config = dict(
    num_hidden_layers=14,
    hidden_size=320,
    n_experts=16,
    experts_per_token=3,
    d_expert=128,
    d_shared_expert=0,
    hidden_act='swiglu',
    moe_layers=[0, 1, 2, 3, 4, 5, 6, 7, 8, 9, 10, 11, 12, 13],
    router_score='softmax',
    normalize_top_k=False,
    routed_scale=2.31,
    balance_loss=0.000986,
    balance_bias=True,
    router_z_loss=0.001,
    router_bias=True,
    init_std_router=0.00618,
    lr_router=0.000686,
    vocab_size=8192,
    norm='rmsnorm',
    norm_eps=1e-05,
    tie_word_embeddings=False,
    optimizer='adamw',
    learning_rate=0.00082,
    beta1=0.9,
    beta2=0.98,
    max_grad_norm=1.0,
    batch_tokens=[32768, 65536, 131072],
    max_seq_len=256,
    train_tokens=237900000,
    max_steps=3796,
    dataset='wikipedia_en',
)
Below are experts of layer 2 (counted from 0) of a mixture-of-experts language model. Rows are named router (the router's row for the expert), gate (a neuron's input weights, with its number), up (a neuron's input weights, with its number), down (a neuron's output weights, with its number) and show model dimensions 256-319. Each number is 128 + 24 x the weight over its row's rms, rounded and kept within 0 to 255. Numbers have three digits each.
Before each expert's rows: "raises" lists some tokens whose logits its average output raises strongly, later layers aside; "comes after" lists some tokens at least twice as common just before its tokens as in all text. This comes from a sample of Wikipedia text that the model never trained on. Tokens count by the router's weight.

# expert 7
raises: ",", " and", ".\n\n", " (", ".", ".\n"
comes after: " ", "1", "2", "0", "%", "3"
router:156175137154120107169154133087086115104137138146092138130113127100137108152156162112110126160114192144116133116148110106085114136166100183167115093160153133125118128133107147127117137106106143
gate0:139119130114123092089124107126100131112132127190124112125127097149168100147154142100114139109144176138119137152135090149119097182128094111115129120154105138175103072137106172111136132129111152
up0:128120177066152115134125131135127125124130125122082085123162147095116088137118104127125112117107133105141078124132150090132159100119116092096168117132122123174117116072122168101161090122112119
down0:089166104126170126163109162085165065130152159131112128111091119159149128117125127182139131099135123073157116080128132109118158127109167134134120129095107145121127146117107151127111073161162164
gate1:160148135137156153140109104086068074115129148135115118125130098097173110140159107130132097148158168095144120150137111142109138168136155160133138124135146071131138123155087143145111134157130160
up1:089146109148151171113115156160125156165108131121105078089133125110165149167158124120141139205103118149154106083150151157167111151124099127115133148125136106113136155140101113123129099113171128
down1:094135124174118199100112161189143143162133125123097114123111126153164113127110140136125151161159114072176116133174142113157142157081131125100142123158100120159103114115101112126114111108132164
gate2:121125131158117070119150124120095138130134136145129130148135106180127113174131122109102092148091101151138131093155117065085104139114149137089137116090146142138136137124144131154150108123063184
up2:123128121164136182133105111169173144122088105111123122114149111102111137102147152139121131150143129115084159145110136152118118134091145138126140138155163112098156145114122107113076133095131125
down2:072128115125142133126118114092122131113138114108096123129140100100096109105149105134119091101087103141148137137142110129098121096151124158100099144103192137127126140129122072136146129099175065
gate3:188171121126125106116111132073124103115089141122099128178144121167166107110141132176115112127142163111116139164123118115114085131132140129115095119143113140113128121123149090094114143111139111
up3:151100110105140129103120108112140124112139144117136142125142180112110125132089136132101104159136158144142126109118166091091101137104152120163099118121128136122103091114098139141129120096166103
down3:124114107078117135139139149120135098097135136127127136134109142150163105149130131168138149123120138113145124104105096121143126123140141085069127105147110112141127128117099103108164107117113157
gate4:113153153107139139113140129102113127116110098115125143116131158116132117081111092154139184114139162128117115083128167079149095126118149107135104111140127148167113142158121141141105144102138105
up4:155111136139141080126132123128115103146136149127170121129102127132140150137107137135132092141141121111134111123146089118108122126154094106127144105119102124116097138081133110139137150083164104
down4:157117123097122114108126140116117065126151130133149139117117148135103120129112128127141121130130176114184111105152103125116062101128128124128135133116144162120128113129125106119087107100180127
gate5:110125123167116109118155139105132085132043127162088140156141124152163108099124134129127136151120173134115124152106079104085117128172138176124136111102184157136106121107127153128117111156136124
up5:126101137145142159139108144143111149144160117082141079087106125103119141133106124122104125108154147104140096118157160101164146136125103146143137136139097118107146135116122089104144141124114127
down5:105139127165150107121080155111110124099087162105094097102129145084131113141126115110122125111107166112134129151142144132123121170146101155152149103135117137116117175073100109148116095090110147
gate6:143148098123125093149138143107132143096134136162148099088100120119095114109111107118133112096143155174138158143119188133145123110090138128110141108161155156151102099102105117104096127106093145
up6:146153114150114129121181166146142120129115105148113141111126127136139070137102107121117162159116115128137115118091102110137146114162114157137140164139129126172116110170126125183135132110129066
down6:121114119116090142165149150114185096113111114126181136128115159097156126156146156150115116121132177155081162127119160185140133115140185144125157110172113172109075135117089117148119141094108142
gate7:148125146119113118135123163123107130148125105125117147140140145121150123118113163103157096169168118107143162110102133140148169116106156177104155123138151119091135122149113179118148138145115097
up7:136134121150108122152120114106165184151111161092127108087136123114099108131144128134105141125121160136104122158126166117095124157141127110132146102141153105135143139126114124161105153129125121
down7:111125163146110110116099091169130117129159125125155062106100148144103136171159123154127127126169174133161094105147116128124132141140142156156109124135129125126123101097085144119116101079129115
gate8:131135138147124131189110153066097097148180144144138063149107162169150113103149124121149057142156165098158151104181112134165122163105156158125116116109156106143134143131093149148143133138103163
up8:152108111158134131116127114170124140096129153090113147124103139062109095170127078104120201117104108137136104123130119132097090135180125097144158155157074157160113094118133119108100122133123126
down8:131126170084100141123083121089116172115152105117165102112119120142143081147140091098122088110167155134156100116129118133125155118154154172106140109163057143171113107144116138135132157111130139
gate9:126144093133142119153107109098099109128096126175129151106122150115132181127143159110136092170171120101092095139136099138111095124139122124137118128121145116108101143127081160102090152134146129
up9:124140087178129113105098133129120140114129125151167162113116145173089160132144146100106130126159117108121135130150155115156160117101157137126152130122153136147127159143106148128128116125114172
down9:126118145147148087098136102177149156106136115130124140136101135120112124121109137101157101086115094140189123150141152125123179100139146119169096185171130115136106166122127155150120154100126133
gate10:170120096145148180109127107073142118099114174138112157138143110173100175104145139120152103107121162168089100149160142125130146111160172133107112080088135113131140130114122102106132148148116142
up10:128193095152156141145122141082091145093101171144071139117153117136124159083148140121145133141127140166090115121153125118088125133129128136154066115142125114125134119149125140117124133131094162
down10:129161145127169104129126093125153124103161106139154145126142109105168130149115168171134083123115108166144123146128096151136159146136093134153119162145141149103127131158071142140117128167128096
gate11:159128151131146094139125134133120116051134118154106147113106131168099173111175160116135087131132105151123109148157117121105130132184115160140140074140123105150111125129131122142149111098121114
up11:151170123100152093161141128146092105118087148143155151141119140148155140141132139089139113134143158135129171113138091139097115133158071129099110122144138121128118113113107087138110135144189091
down11:099141168087114091133114112160139089082138098149120129138156149163131104172167114156146112104148114072124124116093090155112144124162147106116133119139147140129102130113115122145145178096123139
gate12:133135132145109109123146120115087083131127084129093149122148131141126147092165174120126078178154123136113086144126102164105145133168127154121105122103120116075098176165103169115102144149100130
up12:104103137110108107128140139132097123118124136135129141124102128129150114131111113126130182124134118154148124085098104103140124160108110136146190149156119121126145114138154111124111097087163126
down12:095121131156082113123135163192072129118094104177134127130123119102159109120139126099136154133118158158120124100156125138101092126127097132113164118123118095120099165138093079155150143089136124
gate13:136153126153145134142092146085141085122097099150099115126109094116162163142102116136095136167167159131114102104128121123120116161076160158089149110118135121134136120150113160142137156147164092
up13:121171131126146157117166136111139121110153157130105101096124150160167091136150129110134183103126134126150172108084154169147106148157092109167134146167138135150128144130127147114104116109113150
down13:112169074164137153132162159122126126103146169150111122145099156171128126131091125143128119118123157121134136138114115104133115161124141155153160134162124120148101114113122128130106142112171126
gate14:127146165150118113171117142120087144155114133156141119086170131108135160114136115113138151095115128141148152135112130124107062160132102111148115119126130116157124145100137097120088124124108115
up14:114088104138168102099102101148142136102076085137105110196112105116111134152104104153097090132142159121103077159157137107151161133148113134117106121141124119133141152151140139092174113119156087
down14:104119165071120116162121093132123132132111114123133151167114092150125147166074127137101100169140142074187111130096128118134118160128150130129075131120102158115117095137176113128137120157096141
gate15:111157093115135130142166171106079142154113116111157133118142126111166083174168146147125090120175133124127136112109119117121089151108165136106139085162153119112115090122106151103099117106096169
up15:165105093132118112103104097150140106140127103160161129191174165109116110164151138138148126127104109118143113133097161097126164129074140119108140087133192120148115131112075136125117144128159115
down15:108179119084117111138074116105104130098178070121148137176160189049115101145126152156114120147124135139141115123120151133111143133142114140133123118131141166120107147142099103109094159099127134
gate16:140174124142119077096099122118109099131067105131138170105158141139101137124111120114121091143135129117094156121137129107108117115127088161115097113110154136121125104134145136176134109124085141
up16:100130155109153129124085144126132099066107125110139136153142146113119120106133126139147087166167115136121138118121138123113137142080094154144098140140148112112098131083154112166110128119140133
down16:103133109138126155157164131145162140146154117167130151167074130156174128115082146134138093103117129164166112114116126170142174096162147168116106159122109110119087157126102137144081143149157122
gate17:143104097134138118122130140099108118119153126133129175146120150139154171113132163133173109138114122170066142170111118176060124113139081141123130111155152158132104112165128107088162125092133141
up17:090141114116154128100190118122167133126144112092114089132131104136118133115079173098124091145128131133153074179124103169096148142106141131086093121126171170116129104112116144135128142091109121
down17:137126116144156083084138136142105082148138197152158128151102124115119137133117170131164136130098095112119089096130058158124112157117112120091104111111150107137116085103108100118128083149118106
gate18:125128101134139167118091135138167127119138143141153102133107152113141127079129145119174102124148122116161126153124131130134152148105114142135114132092113165126115127129163102172142138149120108
up18:133113144111138109153102134154171145084117115169110138165134122154081174088120146150153117138119111149121104150088121097112148120132110088101111134120130125144097150126150130115125150119075145
down18:126127098116131157129123162123088133148122138128110114121134137122188116121099105081094110119144133113130128121148139129142103143103149150133132163153098087121131125126125113132111128145138126
gate19:194132108084084165140142104134136155139151096092140158098116129115097113152133144111157107149125123162140159095118101124128124109155148141135126155131124114135170103153158144182142139148114118
up19:161116103136105113165112092104161150158134100088143106084120108079069126143088130130114109138111144151144100120154144096165136129123126126102128170120120132126152099182114168160151128119117130
down19:082134097110145123136106143112128105099106126140104102148122154154163127082151076104131095136119171113129132141146174159120103135112140098138140138152114108149084155081135133107097145146158116
gate20:145141088126114163168135122131110164169100132156154121165124155133111114092120139127116093104155124137106085121155159141152117156093089102138146175156101095124099136124149092132123126128129129
up20:124122115158169164130110070114124109149143128175131137165130122121138176127102150087142074117098166118118134122117142090159143165087127101152120165100126126146130146076152130089168136067138114
down20:137163121159166135116127089102102101094129129166148157135173103129139163070125091152143132176139098082106149112117134094153086140103128090150133148110121115111142086105140149127133105132102126

# expert 0
raises: ",", ".", ";", " (", " and", " |"
comes after: " ", "0", ".\n\n", "%", "–", "7"
router:133165114132114116184148137102072113137123152129110120112106125096164102167155142099122115164145166148111119107138104098106112131148110156142156103134148111166118091145111149112089134103093145
gate0:167135133128158153150109084126133155120121134110114105117129115143145121108150183155124095114124095104110089137141134118127101131125120143122130139113102112106170089183163150092136108141112135
up0:161123165134132121124111089125146117113160146109139109118163113121145145122116170143171098122108117122110098177151144139150104113135116125128129122082090067106175107160162165120128119161110121
down0:130118129115132089124112197171129114093120148123109133138116154118112147096109097114123142135103175166121145140143139135129141136126130121138086117153145164099118149100110112140150140149143092
gate1:080133152138121134151049107134092167171145143157107146167134126109160097123124107117120182172148117103137158176085142090126168098129140146103122090122140140142137126169136117106102159117157091
up1:119133112154127154125117099135105144115116161164094154158137147116172111089111158116173177150098154141120108181105085107149171118108077149098137115101120128147123096131117105101099195115124089
down1:150152114100136122103137168129138127124162084121104096114110129104118099156134105133067107104134106102142160071169132117169103109164146139138112098154128113138118132130132147163151070139159142
gate2:116119109145105126138145158106112099117148160134108110106076145105133104121127116136121126155142143138126143114126099120097103143155115130136154132145131121128133143135107131098103167087124131
up2:122105153113147149178087109158126133110174089112154157122148138132124142122099137130120150142138121138157141129121137132150116123114115137083170121085084124127153078098119149130155117155182124
down2:123135101155117123182130101118089095141138156123151108140109158100157121156122155096144097153161113125112119122152118126103117139152131135128181102119122105169100092110101160101096111129078143
gate3:120137138117111103092126158119125113090101114139164098108160132096121186102143139146111162137101101149133109141101159163102150122162110129117163131130170136088152116104139105155090145153090144
up3:099162104138119134141102150166118166112112132115178131112106084164126163102156142166158142122119073143117122151111129110143112136096086123136154144122173132170121119126158113137140163168079150
down3:114146145120143161106147128152126165120121137096121107131131115149156118150111114150093128102128109118160133150120119068146140121140145128096102156174112124102124119084132148193139156152129086
gate4:142149091140119129132112119127132110101074154114096099133110093138113129155100139136149122176139168171137124106096086148096137132155165160114129063159167133166152134113147097134084130101160143
up4:124119141115136127111143106118122154138177108128142126113135153091147113099167109146117110092142114103129081105180176090167106129122122110129149161097068146118151077154093162101157128143087147
down4:131134091127091120119162091120112106132135136116118119105122173051127135131145140123133110121126146143108070094171123148131075118154151161128140104122116143153130095153122139087091127083100150
gate5:155118118111121099136142127117121137154112142131159107161176118125130127126162148100140112151126103154151132131156131145132140128117123140140143155123113074111098106126115117070089147106155134
up5:138153092179104137148122136133133111080133137146089153090094132114149135142115110141108128120129177147095117097123108118118098123164106131168095113099161141158160135132111148182166075157107119
down5:121133101141092121185111155113100128122141132129082087103153130096150122146151156098136149149125144111115107118193134082114124113129088138153115173123124130193128080152089155095120171107122164
gate6:148138131109083097146120134109136123138112145137157164146114118100137128179138138100132112158136147125123165129116080077089125091170152119104122106185118146168127116158125134134118077123080163
up6:137127112102137136120117135163114147103120145114099090101116158132148125102132139173112144115121096139120099149152169165147098146105144108108157165099126115071139182128095092104117135126173130
down6:113159113084125089114162134143142177135119121098136105119163119132155092151142161125116120144156114103131150156134111102092115106156125130115112140131169127120108128144137151106129090113116129
gate7:105089134100116108140132127117107094164099131133117102142128153088144137126118152111174098128124137122110122107112142109133042130148135135091140105117141124119159147125164121093149088137094087
up7:165141129166103145126153126130168124093118114137095112141115104155156091141140108109096140156146114160156111159139122141149165134138089124173149145142143139125129154139057124131099168135140182
down7:112157114104153111128117131134059105158097161097120096142112133093160137126113163102154113136140110132091130130132110103115136126105158156089145120099140094116132108168164132103138118129073081
gate8:143151156135152110161148149095137144137104115158120138157120114160143146120175134144170134119126105112150153136147131107101094151135106123133115147129138087131117153151160139092123149091142105
up8:114123141157109092144130140102126134092157144149163113124140156114157136143111096107146149097136135094149088132125121132090155176126122103128156113129136094111121116106109128093116143116118119
down8:079066152154122128116166159135107166122141163129177117134113120111165115129121119111115142091167108119146099153108121143152159148108134138141163100128151122130141111133121179080130161172122122
gate9:132118104122144112127132110144093126109151119135111143109167114085111161163118126145132145141094130132119143134122107155108137120129088120134168153160090144090133109147132150154142113139104076
up9:146120130141117153134144133125152140143106160124153140146084124151142084129140144127106102127142147141120117116139138100130144152124135146122086108109170111159134146140115114103113162097148188
down9:092130133134138086199152085133093129098101154147119113099154145094167135125103184109139101111139092093127094150154097113081150110112136151129154135129099119117085139130105178115120090155103098
gate10:087159143128138092128130116122112160125118146133162081159154119139133122088112120109155159115157147184115142109078175100147157089087160135082144146147181109157125110110131146150086127141101169
up10:102147124121153113094132099134111150112135137106147071144145103136101148089098126145158151130140126177118141122082189138118141126090138158083107120121161116132122081111146135118078146132113130
down10:100134154107147169137114158112113161116112113083143107121130113146134139163138098178109144119102139122171166151124111093158117139131156127134099166157134174138136125086101155145143177139131106
gate11:104143103147114135148126126156122117114117144102097113082087147162133140129137155093142106156106116193109152156133157158145106179128163090130158110111135150133111136129128102098096124132132146
up11:103122094149126124106143129116141101153125105128106131074141124155152158118170146096156122134123144141166198159111149117129149144097125084094137160113130100133090118148115123150078131119101129
down11:142104178085131158101096148149146136134155112145116144105126104156114114121135144147110181127123169115129199153146109106153136102114122118133153128157139123122119132138133129138157132127178134
gate12:128104112099142113145115143133140105119149139159135111156082115109120158181178133119153154126167095204194097126138161106147121132169116105176106098126162131105071119143164185133087128105069146
up12:114113107099139114119119136120122120119094145145120131148092130149132137156149151141138134143153087163187096115137155090118155158159127133150144106162189128109088087145144173119122101162083112
down12:182101138114115106128124125104110114102120102133106122127132099171113123120107105153101154141108143143131143096104109105145164152133134109094150108167166148143124166147099099139130098146171138
gate13:122122130115120126165088092136135141117121096117082142125171148143166176106087143144114144129129097098127102156113098124135158085118137136103160153096097072109113056135103132137150114108147098
up13:102074126132115157163074091138114137126126139146081139124134173132172165128105153138138154141132103087114101158104096101104151135132140136114142132101104071125145053147080183115173126098150110
down13:159152131133116124084149166160174120144117143128173124161113080131075103141146090125104105139114150156152168100157121164180090128125146120148108125151130149112133206134142089151126143172132118
gate14:099122113126105076132109165130082086136098092155120119160148211150144116114105103128095118130167126122079113084094102114112089117160147143111156118118143160112149109147172088107139124125115148
up14:104133148105079101080113117138119100096119075180129164200167186145112130100100130108107092132141116127082139140078114134118123108115159151135162135126148147103139129130183098128142147096144108
down14:122122150150136126114145119109127189146117126164123139146117072136126141140135155167144143087097096129124166185118123141171122147099123112096130169116108101073107149132099161133146149135174119
gate15:180147156142138122152123094155178101150118092099102171071099140126101131167106125122107131100119125145145135128151139127103102092133107153137137110133098169143133120116128093123161118119089121
up15:071134090115107126146129170107124155127153123157138083167141129116152177087144122155172130148128125120140133140116129131194118124152147119129123159113180087107091120138150144098139165120175120
down15:152161134166142079135121091129129086085137123135134157108094158091096131148132120123121104131127094156071084139122129122093127118152083133093115092087080132144108131110127127111095136149079154
gate16:157145149184148084131173111123126154164146185130150113131118109100094088108121128117105114096140134170115112116122132121104106125142116176147101111146164141142148137130121128157083156088073149
up16:123095130145164165110120112137082143076128124122162151143115192133122122145121181132127138154160142119109108128136114120129090152130145084131126122073103117124133111097120109170168107152164132
down16:074135124170154147104111114158080125097153118113142126107108180105119105123122143133119127126156118136131139113112106111119123126144139128141179134120123146133107104101114131121156132119148155
gate17:139134148174090148096140092126145099105106133150115106149161092140108142144100171136103136176111123120102119162122135158137119112123138147103128128075142130079119123166150149117161092118091120
up17:140133126123130178117121109130134127117119101079120119160145069127108123137088095154085160156140109165143127155132142100147122092123139137119107210115130129110096103152152144147142137101118101
down17:155137133122136117103170130142143134133126130136185123148139184093156123160126142102142114149090161126157143125135120146130081169139133098152149090126120121135136162163151123105123134147178148
gate18:115145134107118111151131162123174138136137105132106117160124089087146148075132130149113150087122121177136151141122125084138099140143110168123148126104148138149142129109062141109111128153165142
up18:142116114129104180122153126154092117158134148095157139143114150151143087158129134132106133157149138096120094129121123123103126124129123084119168130169098153151123146159179120129111089105133149
down18:139136059192103061135173125135161130140129155164129132156140144119111164129103162137161099145104119149118094145130137160105137126134080147102150146112206111141102129144081104089102111121134136
gate19:174111090156123129116120148126121095111138146121102100116128147144141067125154128153138126114118140097092124138121128132125094135128158162087134102098139085170117142155114120122101183099078119
up19:127115106149135105123107179144156135090134125131110104095171161166118079098157161139150105142135149133094108136128147117141140144123160156099147112107128101133104111115123109156129178127088099
down19:124119157135154088114126153146170112122106121160114123124141133116099147081138098144148146145144118128123138141105131176138142133132146127104171151151098106076124119137143141132144147120136109
gate20:117133090114133106147149158120100104125138132134143126164085122078180136158096171163123150095104096136117104127132132119147068101098140142144142089108113154154141126166157196132138083154167107
up20:100141109114105123136142111134101134131161135127146143191128127095173113123099155166139147070097071131136134121132129128157076087091171126137121072119109162125129124132156176131122067176159107
down20:132116157125082131093115105130144127107139094119135130163167092147100129090165068130137129129143142163151159107080153138144134168162102116143123150127139115083130154091106058123097137122132142

# expert 14
raises: " theor", " literature", " society"
comes after: " |", "|", " +", " R", " W", " N"
router:132166127117132088178120132087097128114105150176088146137123113118149127137151138117127130143140155120118117145101100111093144160186079157174124127121141097128129152137104135084124157103144128
gate0:116119134123111149133111122103136102138111114116158125088141107141145102142122128093135120121205164116108135106157132141157099146121101121109120075144152128114088111117123144130101160098137147
up0:126081143137136135116115137143118082135143091125093091151122164140119137135121144148175110114144113085107165128090113094184137119105126132083108068126123127114113128117142124134123119112084152
down0:126139143165131142095156114107111182127111096163086109161121127144141125066122158137122160132109068131103146123132104108137183115135109117110108104110102143123158150126155100126152114104152139
gate1:136166097142131092123135120150109129104127162096132147117152115164145122100148139172078138133121120123118146166138130111139123123171147147087108155090123080133122125104072099099163130140128126
up1:145106152148077127103135113117123086131146116070112123117108115110082124139147099106126164160108164112109135109194085090112086163134154146165173092162141133130173110154139144137085109131096125
down1:145150133135124106155131160100160125133106137061161149139150177111096139132144152112121085104068130134138126160127121102139152181150113147119154120120110119090112132150125133162168126128117103
gate2:108105152105093117128107141076082147143131143156123130128141125080140113137148128118146144146129121129132140131125107167141137096117117182130104093119126135144089135157093160138139154130107166
up2:175149127152103102138152155132120134132113145106114093106084096168152131175125129107121130120150100152112136128137115110115096108127124094113126177085163113117138124137126124132095111152110126
down2:113108133131120073128090102096079120084155149149121083086132086147167136145119153089104118187121152123073090136125134148135106138123102123145118148117126130134088102096101138122137141103077153
gate3:120152150138123106112169097129145146138134122112139162160175131145129136088103078100142124107104116116126125161099114169127151116084128115127141144104144115109118130140130117119144151143149132
up3:165128094102170083139154077112161132089146113148112141117124089148090133126102138174105158116130084135123136144161128116156115130091121104139098155146093163073153122115154144121127133166140106
down3:146122116118111151136105138124151099115088106113132106127083128145156112112136149073148146125121136116135130073106132114145121148136104153139175089181159105178116130145105135137097106105156143
gate4:168157143139147105146122201145079107079131105119155138123131173123135127140115155105114152122102155151136105143126148095118123112128104141166103152173138173111118117122081143148117126125077155
up4:110171118083143119134140114107149103148114131134107128151102089102159138142132098102130132166128131154121104093142134164107139109152136153123128153101118137150110122131134169108132109107122101
down4:152156098124126097086115151116105109099130140124110098111144123098160089121168102097089156105123152120067086132135105124139130110131084139114133083137130092155128127106143136113139151121108152
gate5:114155120109114099104137142060158156177109134151137089149177114105172124098130117127149122109125123135157130107131103097120115148163145131119101125097133119160107094122153143147104119120134166
up5:127115146107076157114085120103158187124158094149155118151163121133113130103117097143181133129105105101174156144125130086140135101131112097107117156153112172153106127126158140117152124111171116
down5:118145180129147180124120110163112138049140123132157142147107156105059138147106123134143130140110169111117140173118125130154157150139075124114117111152105148112174107166121098113165127095149082
gate6:115113139113143130133093108105159106141105139129099140122157182116136149090100133137126153180114121097162136148145130145160146131106136092070161091146069081127103099104086127103174185166152123
up6:140124143118101148181114136135178120162148154117091102164116126113148140116155136105167167160106125135117121140115152090157154092105092077115160161160143143125077106146116094126129139167168127
down6:133121096145110154107159108118124150091122104136149126113152136104155098122143092129115094082123145148150113132136135123154119116117110159111141112138130157102173122111092129115153133114084144
gate7:156150153137133163135132140135105131131132100136110112140099161095124043100123149162132144108120112118126135132154121114135111128105155155153071096142115090127120127154100142118123156155153089
up7:102117121126171131086092151105134141139132146102154153092146147132142159081142087093160130146120123123146092130131100134084126129125147113145124104150151098121122114150140121126165098198154100
down7:168109129156112123153153102130152129153099123113163143176141127149133121136156159128136177116111120128116129125116151108127113154152116132094141133097126132124121174104125148126106148121102127
gate8:140119113091120159150107138091117117140131109149075118151159168134144097115115119151103162161175099120115135147181140127149103085116109156138146125135093100135148114137088163117116116153143133
up8:162175110130153114137147135118165116113104091132105147155171173133124129137119104124123143170166119123099164097115112140149128148140065105143163184108129132136153145141134179069138134142113107
down8:093110134168137166103103098162108145099128125134108123100094087146165143134101084058130113135144126113121119138109153150194133131115166135120084148145137121131127094107136094167136123125112180
gate9:136129145120138150156103123105166113138097121124144157120140123160124128145127132126121130095124103128096135184103132081138150132137100096151145128165174153121124126091180165134118146169105138
up9:114119142130122106104096134117099165131100133128126099129167134168119133173163121088141163106110105160118150115097088129169133133115136157116109093126145136109121122114145168147126143100147097
down9:146117111105139125131139163146125140135145140100090083165089133135112102129064150102141106101062110144134093132134102077096108134147120127130117157111108127130137107154089127090109133132147135
gate10:165147127102073144117147133123119113151127144121134103142162145079139126149135119096140125153151167106136127145130114127092079152122118154162129119125141103120152145136082116161127139078091123
up10:151117143127085096118146145135168150153099113155114130110146096100108182113105125096136095124150147125150159139108142150087150116144123096138148133094133142112137166154102121133123129129102135
down10:144115126105111114141091127135116138135132167138149142137135085155131163153105158139156115088146139121115141162166121102112151122120127129122152139092120170105197159137139106091140119144115126
gate11:142165127139103121094142134130101092089159122137117150110143115101117101154148178101107149168091129174140128119123097107111115114171106148137122113142144123134129110158112165130147154128135143
up11:124167102144129063178085167131123166181103105080142128150110111124170113131117106071136112157140141124092159081171121160092126104126177134146150134130148147157148126087137086123129102102111115
down11:125102095103106127110125146119099132156140119133084118134158169095137128088124115136093143140116117138089145136123141090086116144141116093155136122148158131164131143148150084110102133123142097
gate12:153112105114158113163123119145137132141145129137152087127115142139113146140142117133095131112115159108109150161148116150154136103128128079178141144109158124131151094123124134109084150110144093
up12:099128136135097177145135128152063106158115128063126135136124067107118148143111126103157101114136142141174152116133149131165082113123155125127149106136134138118119128099168128152157118144096152
down12:148136117128124154175151117194106139129164157160152136157101109149074156176088088141114157115104211150151133128114115111178136115182129120136140122156161129136127112102127150128075125125129100
gate13:087122125132120111142111115174155140124131135121113154119120094103082150150086123147169139116132115130146125146121150142147119147073134111069122135115119152130132119143161153157164097167128151
up13:119087170112157180111158109145144161152138148124101125123123111176093149097122153113150169087100086091128144130108132138145141099083122102120111130146123136121143136090188153180163111106153087
down13:138144076156105153107139131117163117143125135102126121131135114152158083166165111131102108157110169172109118115175158112131125149127149153134167136143145160120124101116094102157056119117100145
gate14:119151095122134081124129163090092108120151113161126133169179176134124142149186127133124139152132124105075137159104116132084134109103096128139178115119091133136125131138131137102130145139098145
up14:136133142112162117121131077108144110118157105171104132185144190126124110101165102152154152118104164153134137143153150133114154109166099134127154139156125139113122116138137127120142161152089121
down14:155129133132130146148085104100129143126154127148150123154172107107120074125118134129140080122130161097135104126153135110174131128120104132097080108150139146157132119120156137147152105123106121
gate15:107129124146132179081110102139154127120129125137059172150136104152088158127104106135170136113102125093110159093102133158104119140121106128134114112103110173104134154067163137151117098155137157
up15:137117179095136132101124133171089148093125127142067179099147121155124145148106118137131124111128115117111153154136134111115156157140127101150145124119108190122133090099130078120133145122139107
down15:142152084132108105144117140121146113152115121090131081111149153123151135137143125104122132153148128124144134124126137088179105137105172070128160146183160098115091131184108149144139124153104120
gate16:148095130178140139151143133093105109168127129170130144153110105119153135079123137099086071103136133108154122091181121135127098142151115121124145111097124108096100154114113143164152147134088137
up16:137133139135146183144106100107177136119067144119144122148123090117154107138157175111150110133106158115101149074159119137160089109160143099151106112102112135128100102091135132130088108123126129
down16:141138142105143123142100173133161120118112134117118138104137113088145150171136119141142111186110053163141134150105177188098110140099114107133120133146112123128119142128144115151137064084139082
gate17:122118133137149090172123142192136120145140112163146141151167156131143087148110112123177117131112139143111145131126088124167150141146095134142140175083092126116125118135150081107134098134167115
up17:106135129153134110149115172112145122101133149134134113143122126120131154099130159119169134180143150128145133132094091140166154165173128151168131131140145099187095161109140099090148104154133153
down17:158141123156180144122199125084159111135112120109135127125106163136074107142142123099123101164142102094097125140142135146105120124101148130055111098139140137119168127165138148153126131091131156
gate18:080144146124159107071161077111113098102116141159128152162165108172120124117109159099169148089099128095152149145075142097128128140162125114135083122127100104082134127110146130145119156170101151
up18:118121140105155132121108134077118113148114109103137059116100135145132141102108130090126096146132130162147158141121137123098167138112064118134101102179130083183111111149196137098152143117109149
down18:121122148103098108079160062161091144083145104131132188146137108157126108147155116133128151072150119096104100116128114149109129077164131138113099115053129134069166142066087117134129157156143151
gate19:144136097100123156116108168127148086100100126162108103115127143107120105141172120120127099135091145139081115169130140089106130160156092163152094149103163129142142137146100093125133149141139098
up19:105082099136112093105109143134119147158109163136150154170136118130124088112097084127178107122136111154163187110128136113150131147122156086103115125113129115134126123141159131143131063137134111
down19:122133150139151133135170093147122104122103131139103147157157088103127114126087118102106112188142129136125144124116129136100116144148115122084127147132137083120157127139150159137090131083130155
gate20:079138143155130128162154147086105134107145100128101144134175165077154159098131136122138120129075150087123120173079167134151152123154080140143126122134091133123107113128113145118123196095138117
up20:130137134128110121138121133138157100146138127103129105117120114162139140115096126131106138117132168128125134156140140138144138144131193142144100119154126066111132123107140142101112089098131127
down20:062152121158145123138135116121125138108101154168123132133092156154144141136119114144121159104124137183102167126129156160140123138111111090107173142133116096142115162124055166084117155095161161